From a checkpoint of a small mixture-of-experts model trained on Wikipedia.
Training: a variant of Adam for the experts, 883M tokens, 6735 steps.
Below are experts of layer 6 (counted from 0) of a mixture-of-experts language model. Rows are named router (the router's row for the expert), up (a neuron's input weights, with its number) and show model dimensions 0-255. Each number is 128 + 24 x the weight over its row's rms, rounded and kept within 0 to 255. Numbers have three digits each.
After each expert's rows: "comes after" lists some tokens at least twice as common just before its tokens as in all text. This comes from a sample of Wikipedia text that the model never trained on. Tokens count by the router's weight.

# expert 48
router:167135121118095127163106132079158084136129122131122117136143134140112131109092124112154101131102098119141141094143108130117145114146127092090105152115140140106116166177180083150122098103156116126169152185138142131120140129135165090102133158127151132098136096163079140137149140111146099101118133133149113143163139130123147165144104157138161097132140161130133123120144133123123123145138153192108131143145109129145102131115125113132140099104083083177134112096131169154105153131146100158115177153145152147117131092133135118097153118121105122113135150199130134102083074118101084143124178129138113131109110106121163121116133132126167140156129105097128103123120134144137118189115133129096150143159146111106100152184132132124125163110161103118151183067123100135091099127105107
up0:087119141131097108145114126138085124114131141128129168132097114143116167092113148158153115128150120155122128120140159089127086102129083154119084131100115117118140152109161148186074127083122134115131140107125143135118112165100149143169121102141139157130132141114152133134167157119134113097133130123163140130158117116132099133152151139122127145149138140152160136149147123130103149107114171166120112121182149142147090137073092100124143146144112106113162083124121171158144156148103127130138122181119132130114083124126100136106116111140155100083148157170132123110099101094095097158102149133105112148089116096130111086160075132127131156120123120103139138120097115161078091104148106136104126133152151109160106129170132156126165165095129139120107134109162141176156086102195104
up1:117134095142087145133142133102127106093117097094089114120118155139114127101141139098091118117126102141123152096116126129139138127111133088108090161120105145148098120140144113145094097116137127155086128139145107163130131130159150090139157093147131123071099161110126141112120127157165107150166113098121143134125109121159136147114115113094131150129156111123132195151143133139135121135153147133112113138154126131092183112100093121147118110161115070143130121151137191110142173131160118109087138164164123151127164073129161105128091161104160122134131121169097152138104064130113096147091105141144117137121146136109121092116143146097142172175076164132155142124114145147117144150112157158138115133161086109050136159120123152100120099136093114155176104106126126147129139110127115
comes after: ".", "–", "6", "5", "8", "9"

# expert 20
router:175159147123095123176087155089144087118130117127110118149163161142153150102103113118122075120081087080137102104104146107137164134098111101124123160121142137130143147174170082168132089146189096140150143150143123148137152124128153091111134152115122122122119108157097183114141130109147105068112128092162144159176156115095128143138088163123148093159122154091153125130146082099127144134163110154093116159147113101139130137076107152138094122139107123140135106115112136128137124124154119152150143139161150158117128118103128116106155121131121135123114177136150147121106096146104110127123151130109136132127123131152148119102127131101138125127136165114130094097125132119130093148137136097092173150154100100094087136146141139076153131119134103129123166086104117093138070155119095
up0:106118194064093139155110157141129148120081114176120136155108146121131182129115095152149140137084108082147123135136099124140133135131133158162150099110155136088116141183117103154148144121139175117163169131073110119128105126079113117136142127119116124128133125100156151138123128144111133151153155112138141135117165110133122117118155161114141108156116141113106110115140088116074117141126135125132148195171130122169105143140124131121088149159125138111117117104134142107106125123158132132123117143151141153140123088149110144102163171095149141106129109116173084124127097115115138131136144146083103166138179154122125155121143125103136175156157098105119135135113120112136103126146122144119145181123122113119138160089118088135111147079148135130187170066102143095096153144101100
up1:137145118146126188159098128132199133102105136138116148123136121092143093149150121088116150113163152125156113143121107144141129150097144114116091139140084133128154151136133129143152126091131143075149155122138102099062108118096078132124080114105141127149106118128138129101105146081186131111117162132162144101143143093171118175137135136105078172174111127097115139128100099094075125141175119116118123122084135126134156140139162116129129081099129123136098079121101125156110099148073111108116158127140127075126094116149121104114155110149133163142147102137107123096113133146128099142126108139147124111116118102070104150092128140137115154145145124148169138142155113141134143139126094136142131106133151104096107092118141144123156170122124150107115123078130107127130098106097175
comes after: " of", " in", " for", " to", " on", " with"

# expert 19
router:128132126142120130138107174078164102121115094120150116136164155148131144117132095144128103091097107100149096107128128103136122152124146111128161185147180142128116170168147084162127122132182092119158153155144132158153156114103148085106161136112143118153096102157104137123145127132156072079120160104173163151178172114069139149115118186113146120150110160093118138122160101103146137135170106148104106170163101112130123134098113148142111122167107110159130132084112154127119161114159113179137140150162164144141137139108106109131149120153109095101108151146136172108108116130129104129113139125135154147142136119158157130121114117109155139138131145133140112100135132104169113129125131113104130150162104101103103128141147114094154156105143120092133168099105132086121078151118141
up0:108120151136164106175129149125126111119087126131130110151124128135079122111127147156103132124132063130110124116065117150133118132157111128135148104152068142073076132158142129100131145101125119111124140138150138128146148169093144155146133131167142143136111138127142114133137116147127134111119091186135125120117141186118118153059118147123134127108099159137166139133138119140096147131109101136105158142172100124094138190102094155136117121153104136177152158163107152119121101089125133158115096137119117101133126135165118111186168114107132133084167140121130165082149134115154115133108147157147128152172136105103139115156148130120129115162119125154128113127155124095120120111094133114108123109130162094094112159147109124096100151103133100119169086104158143057127095083148124
up1:118146119121137109119120061045110146141163095072152115130158124098117151126130150081144134158149111114144166118141098152130133108183073112092124169136140130128148128152132120105112098137180112136117135125103158132111131154132164098113128099150100159104149116108092132137145144140149147082117141110117173153137109106171113140135130162121170102138129096120116096177141106149101130081091151106115166118123115129087123142097124122159090110139121114109120130125113172090149090157126129104137130144119130107119138172112075137151065171081100148093128147145126091120117100137156133115124162106138156128120123126169099139127154151132149122141115147123118132124124113154131091131146127090117112117093105104127117133129123171066115140088113116157154156143078129148127123116136106
comes after: " of", " in", " at", " to", " on", " from"

# expert 24
router:153150127100113109163124135111133081128121111163130120166145137168147131087114116122137142088071087111158083115106125076130112142118093127137164132123166122090131146147151090149134066120163143142126129158114120122132179120161135094086133118137146131141121063137088156151115121113155103124123113117168144148173141126116174142093081142087159105174119176128125155117135066089131179123143128168080118155156110116152108121109127141150083101142091118133144126117108141120103140143184131161131152138146156161139105103118112109141171129134083118120109147169140150135093107123122116137097118117131137125131134110152128140121111109155125137135112159113123122106153112123136099140139134100123125144152123117110111152122150103113140150136179100098140153072114103088103098136089104
up0:124136126119137103127091131138101124111162127133128071168140114117098172123177149099130098132118117169132129107084110149152101138106096081125142112084116187148120139121136122099097132125126141082102160147110108133102153136135171091112134094104153147085158131131162128141131142062163155128107133138103161130133130115146118121122129154104200144099136142114113125144150134128134121144099193128068114068110120119127119135133111124126088119074140125125148108106135168129147113082121124153135149142179122083125152117117124165116130104132149098108076133140145119158135124132113143136110133125104172154116074092145147153108164174102103124146095135109133139150144124121135112129169139141127155116092098105134100141114150126145167106156144102098116181096123104144091110112145116
up1:136128102133145155101119162131146141138100137084132130134109141138110149123123125142164147113085119133105116133157192119164128149120119129163094137147115136134139124105124130133106127157154116182140094137140122154126174123084103102145170142127136150195139130108134106150123141169112144113136173171143141156138148088119164101141092109130115090106111115115148106157126151140097126120117132119129146133143071119121104124131143117157137141152117153142089125118105130098117134128178123129134165169158148144125157085124112136160136097136157174099106125141139142127136122102155124123144136186095113129100144115116115091126125123112164141112100110164088095156098135108134113125118118125099178171171123117080120162198061109119119143140119115146095151120079115124100082184182145
comes after: "\n", " ", "|", " Party", " Born", " hold"

# expert 46
router:154106157135096107137110121092167091115144115107097128135163142156133141125113087102117110109129125099140113105138129086138153163119127096112161156099136168093139157197161110136137110122179104134170138162128099148137143138123134081120133151136135069155120109147098148121086160116140117092142136120125109162135165131104155155152093185118154112144107137120159115118116088094132157125183124165109113185137118142139131106127118145150137119143121115181112124094109127145140113124186124170136146188118185116158110123108115130107143122140114122125099156158151119079104114130105122150089151126094146150114125112115153121100145122138163133158120144123128099095122160137156136102141103138110170147118133092100136169147149136114110147085149101124146171096134130098133114111115073
up0:142164141122110134155129166117125117162131104129123080166132149141122123129124133132145121125107107111157134108077128112152094099130110099180132147143140136145113161133160112121111134100109054125120107126125124146110163133146155127103111140119144126110149105210080186122105127095114116133141124083156151136146131128103179151107114102131115121167099130145108135113153126135127156159110128141130104132140119146106087126107106106129121128127124105122121097111097171126113133093155089145147159113133161158117115121102102124115137103149122116141110128145121204101051122129095080150124153098176152120105112124166136138146124120104148154184118143125159116142115139125110097118109116123102164149201122117094142130143113093087110117138148119126118138076109140089105064163136145
up1:135128105119096107160124109074107165129139101097092132104132129175140100114127104097123101147079115112148113062137133146118135163120133088126094149162135054126121115149112139146118176136128111142126121146126098137187118138118146140133138111141109076167137138118128114119141100117178120132105138163129134129139111125126145118125109152139111090091112087127124123089150115117133105150134098123137132117177106160161164133089107152167127139115085095103123157111147133162142144122155148122136103147157144164129141124137144099119182137178133107155169144114133137127126096122072166109144111153112150086162102111128186142137124100125163149147120139118117127128183117122180160133107109145099150165114108102112098142145098073101120149155136107155147155137130117075118125116131158
comes after: ",", ".", " \"", " in", " In", " that"

# expert 14
router:177131134136120114148071165094171111142137076144127126126163147144140115084109102126108113108105098073134138095118152078149156120115131115113143178112160148123128184163173104194115116108156123147148143193157102148140133126109146113109121135124156105144095071166100144105118135108143099110101152127147132130140173122107156138137116159125150134138115151111151133142131093084137133145143122147095126139155095132114123149096098124135074131166132124174125110099117145120104133110142087150105166139113151158140127109080139128116163108134106102133095141162126156101100090134109101173093145128115168132127117114124155133091135164142149136113130155112127109097127144171146101156128112132106162149149115108099102132144141114114113136105143123114132174081079124114125093146143119
up0:161157170134172120158123126151160129096117106135149132134135093142134144161095065130139081141116137134095128102165128123171099088154088150132136162129118138113122136153178093112122116079176161139130102096111123123073103108114121139141137149141163168179136172137097142187118136129135135131127151124119187118132134142123117145154116162123142122151091119115157128150118134103208118145156115113119122114138116136149105153106115137112159144124137129123100143122106131160116136108141106139136121147099154099120114128100110104105112109134166124149108170127139086146097060119164122189119151097146183132124118166146162140149140106120146103131141122132096106149097145117121162127160126093161156123124097112148124115155141190162102101149146131099149106105134124131150130130147162
up1:127129151103107151141156097093143112134152129137107171136141141111125098177108117167155064136088143118120126155100115099095121154170148116168128109117141100076140120160159118101171123113168122135105134127108125130121161076097138125126104110125148131114142125168137110147133114120132085123131134116151094156150156111157118152159145139126134128164117168093163144123121144078073113093157132110116117184123132108145156121126133152174145133131140073155113142111144162110140154116110097113176120118139122134164157150136056116092120159132141119098086127113159123145111158128111143154133147151123147080139120137166179125135122134116134105141183130092146091098140114102136084120135156131150119078128152094092125110103094087126121101122167166101132142113132117151110115110139144
comes after: "\n", " |", "\"", ")", " —;", "\n "

# expert 7
router:150142121108110113139102113096158102138118109130137135136165134159155143097126086117102109097081122113147107112100157138113117151123124111124144159147188134133167134122146123119126086119161156124114121159122116138122166135121170098079127141120140091127136077147090131129112123077157117102100122097115153127142153125093189147148105171119200096173110130114143126122142086112132162139160139169123124145151117145127102145077112121152094129125127120199154096083103125156092133132129108183139177159141164136159123127093119118101144126118121130121117147165125134126033108106096116124118145127104145134115151148139149119120142119154138110156104141094109112121134137131144100136152145094121139128178119115115091124132141131095135133130149104115148117072113096086120107128127100
up0:095178128092156138138146177142100153104161109131126084143076098141164135147158120122110112158130093176132120126115112126131137115222106147086119129107126116108178143119116101133092130111159132142138102153122086133135134139093096146122085106128104161091111121109135168119127130125139098132166125118129117113119120120141148164088165130105136085134158106118194150129128072158123119116104105145142151149153149131126124139108141135161152065120142133181132119160137089165125137166163130176136115147122136093124129125162107133149091130147110128109192154143167184140152122110127165109127129097143145142129119160108125116126120149131157101151168138120142105111110138123161133093113122117130172165160147145128162095148148139122138144126131133125096121091083135126117123130139107
up1:108105131151120095134126126091162143117117118098160146162097145141160122101109147128147122141162148160114113097118153122142153150132160156169111123147150113120092151119142124132081144115158160117124155131102127102114120069121117135140140115106115132177138095135110116144101099111150125102151106141165118148111151142170114121173109168127112070129157114109157136150118125126119167119135154127111126084124096137094127141095147083098077109123101116126153102162120077132111123173128065121119129194137099120120138130131128110115102115118127118163127116131172114106143166095101120136064115128132131120099135118110144114111154130108110128105137100116146114092207174148148139124124163118073144129103116091134134125141092118114168159105095104102113107147142169150161115148068107
comes after: "\n", "==", "===", "|", " =", "See"

# expert 37
router:161132130112110133153079138082154118132138078130105138158150163166135151099112115111096109095112071140179118092081140116140127125138094084122159154113172143111124134148134121158126108097182136127125155156166131146151167156121143074095146145119158103147117090180105147120141124106161139082093124122136130143152137112102167148145090147116161106166136159122156126107144096132108157148129132143115125173136105134129094136121126120159088108165115092186130109091111146152151131152162091158140130171128167150155092118092120146111159130120097127111111156157135151128110115134125110117087103108111140143137130111134162112109166099148154130127104134088113103095121171144115099127146119151120130146136152087119127145129116133080148126145135119115129179121112122085111102136134083
up0:191167111116132145112118115062129129150112130138154128128125127153098134124116078144137101151112075100110105118145187094170139184106136142148122122137141125165144146122131121116146096125128128103134119145113118120105137122127134076115150125135149149089131128108111101137055146097141128101110174095108141135177163131133129146147121147113134161155099143143100112145172095123112091155122149160111114140141123164104072123071153083095101145187122119131148151143141105158164149123137102193133114142114140133149075169122130100111129167151091161121092125123129113089115112137156110111148170125123122132149164103127119126128098147165150159131124142097132121126128066122115137117175088119167133122135121139125162147107120132141153131134125125127157119100131117138151119120117077
up1:142141093120133156131176151109127095122120159109103146139154130108133113127128110072110119120100101114116140059081129115111133122127128173137186181136116136141158120131123100114145102131130123125112164136129133149143148087097082128098073152147121165151124132148062156106077157145141115117062118120124135101129123101136138111153090110109151078122109137122127125141156102124127145111100093127164098132138096121092134126155155114101126091146164158116118103145111130148159094142114111123141154147102138161134084153142118129096162127130144144116147138144100126112105150085099138104104105136102129098131182154150125166166119126111175094102115142144122134129134119143100117170130155124152131094134163111073127127113151137078100131116167091130091128123136111164118153156106084
comes after: " the", " a", " The", "The", " an", "'s"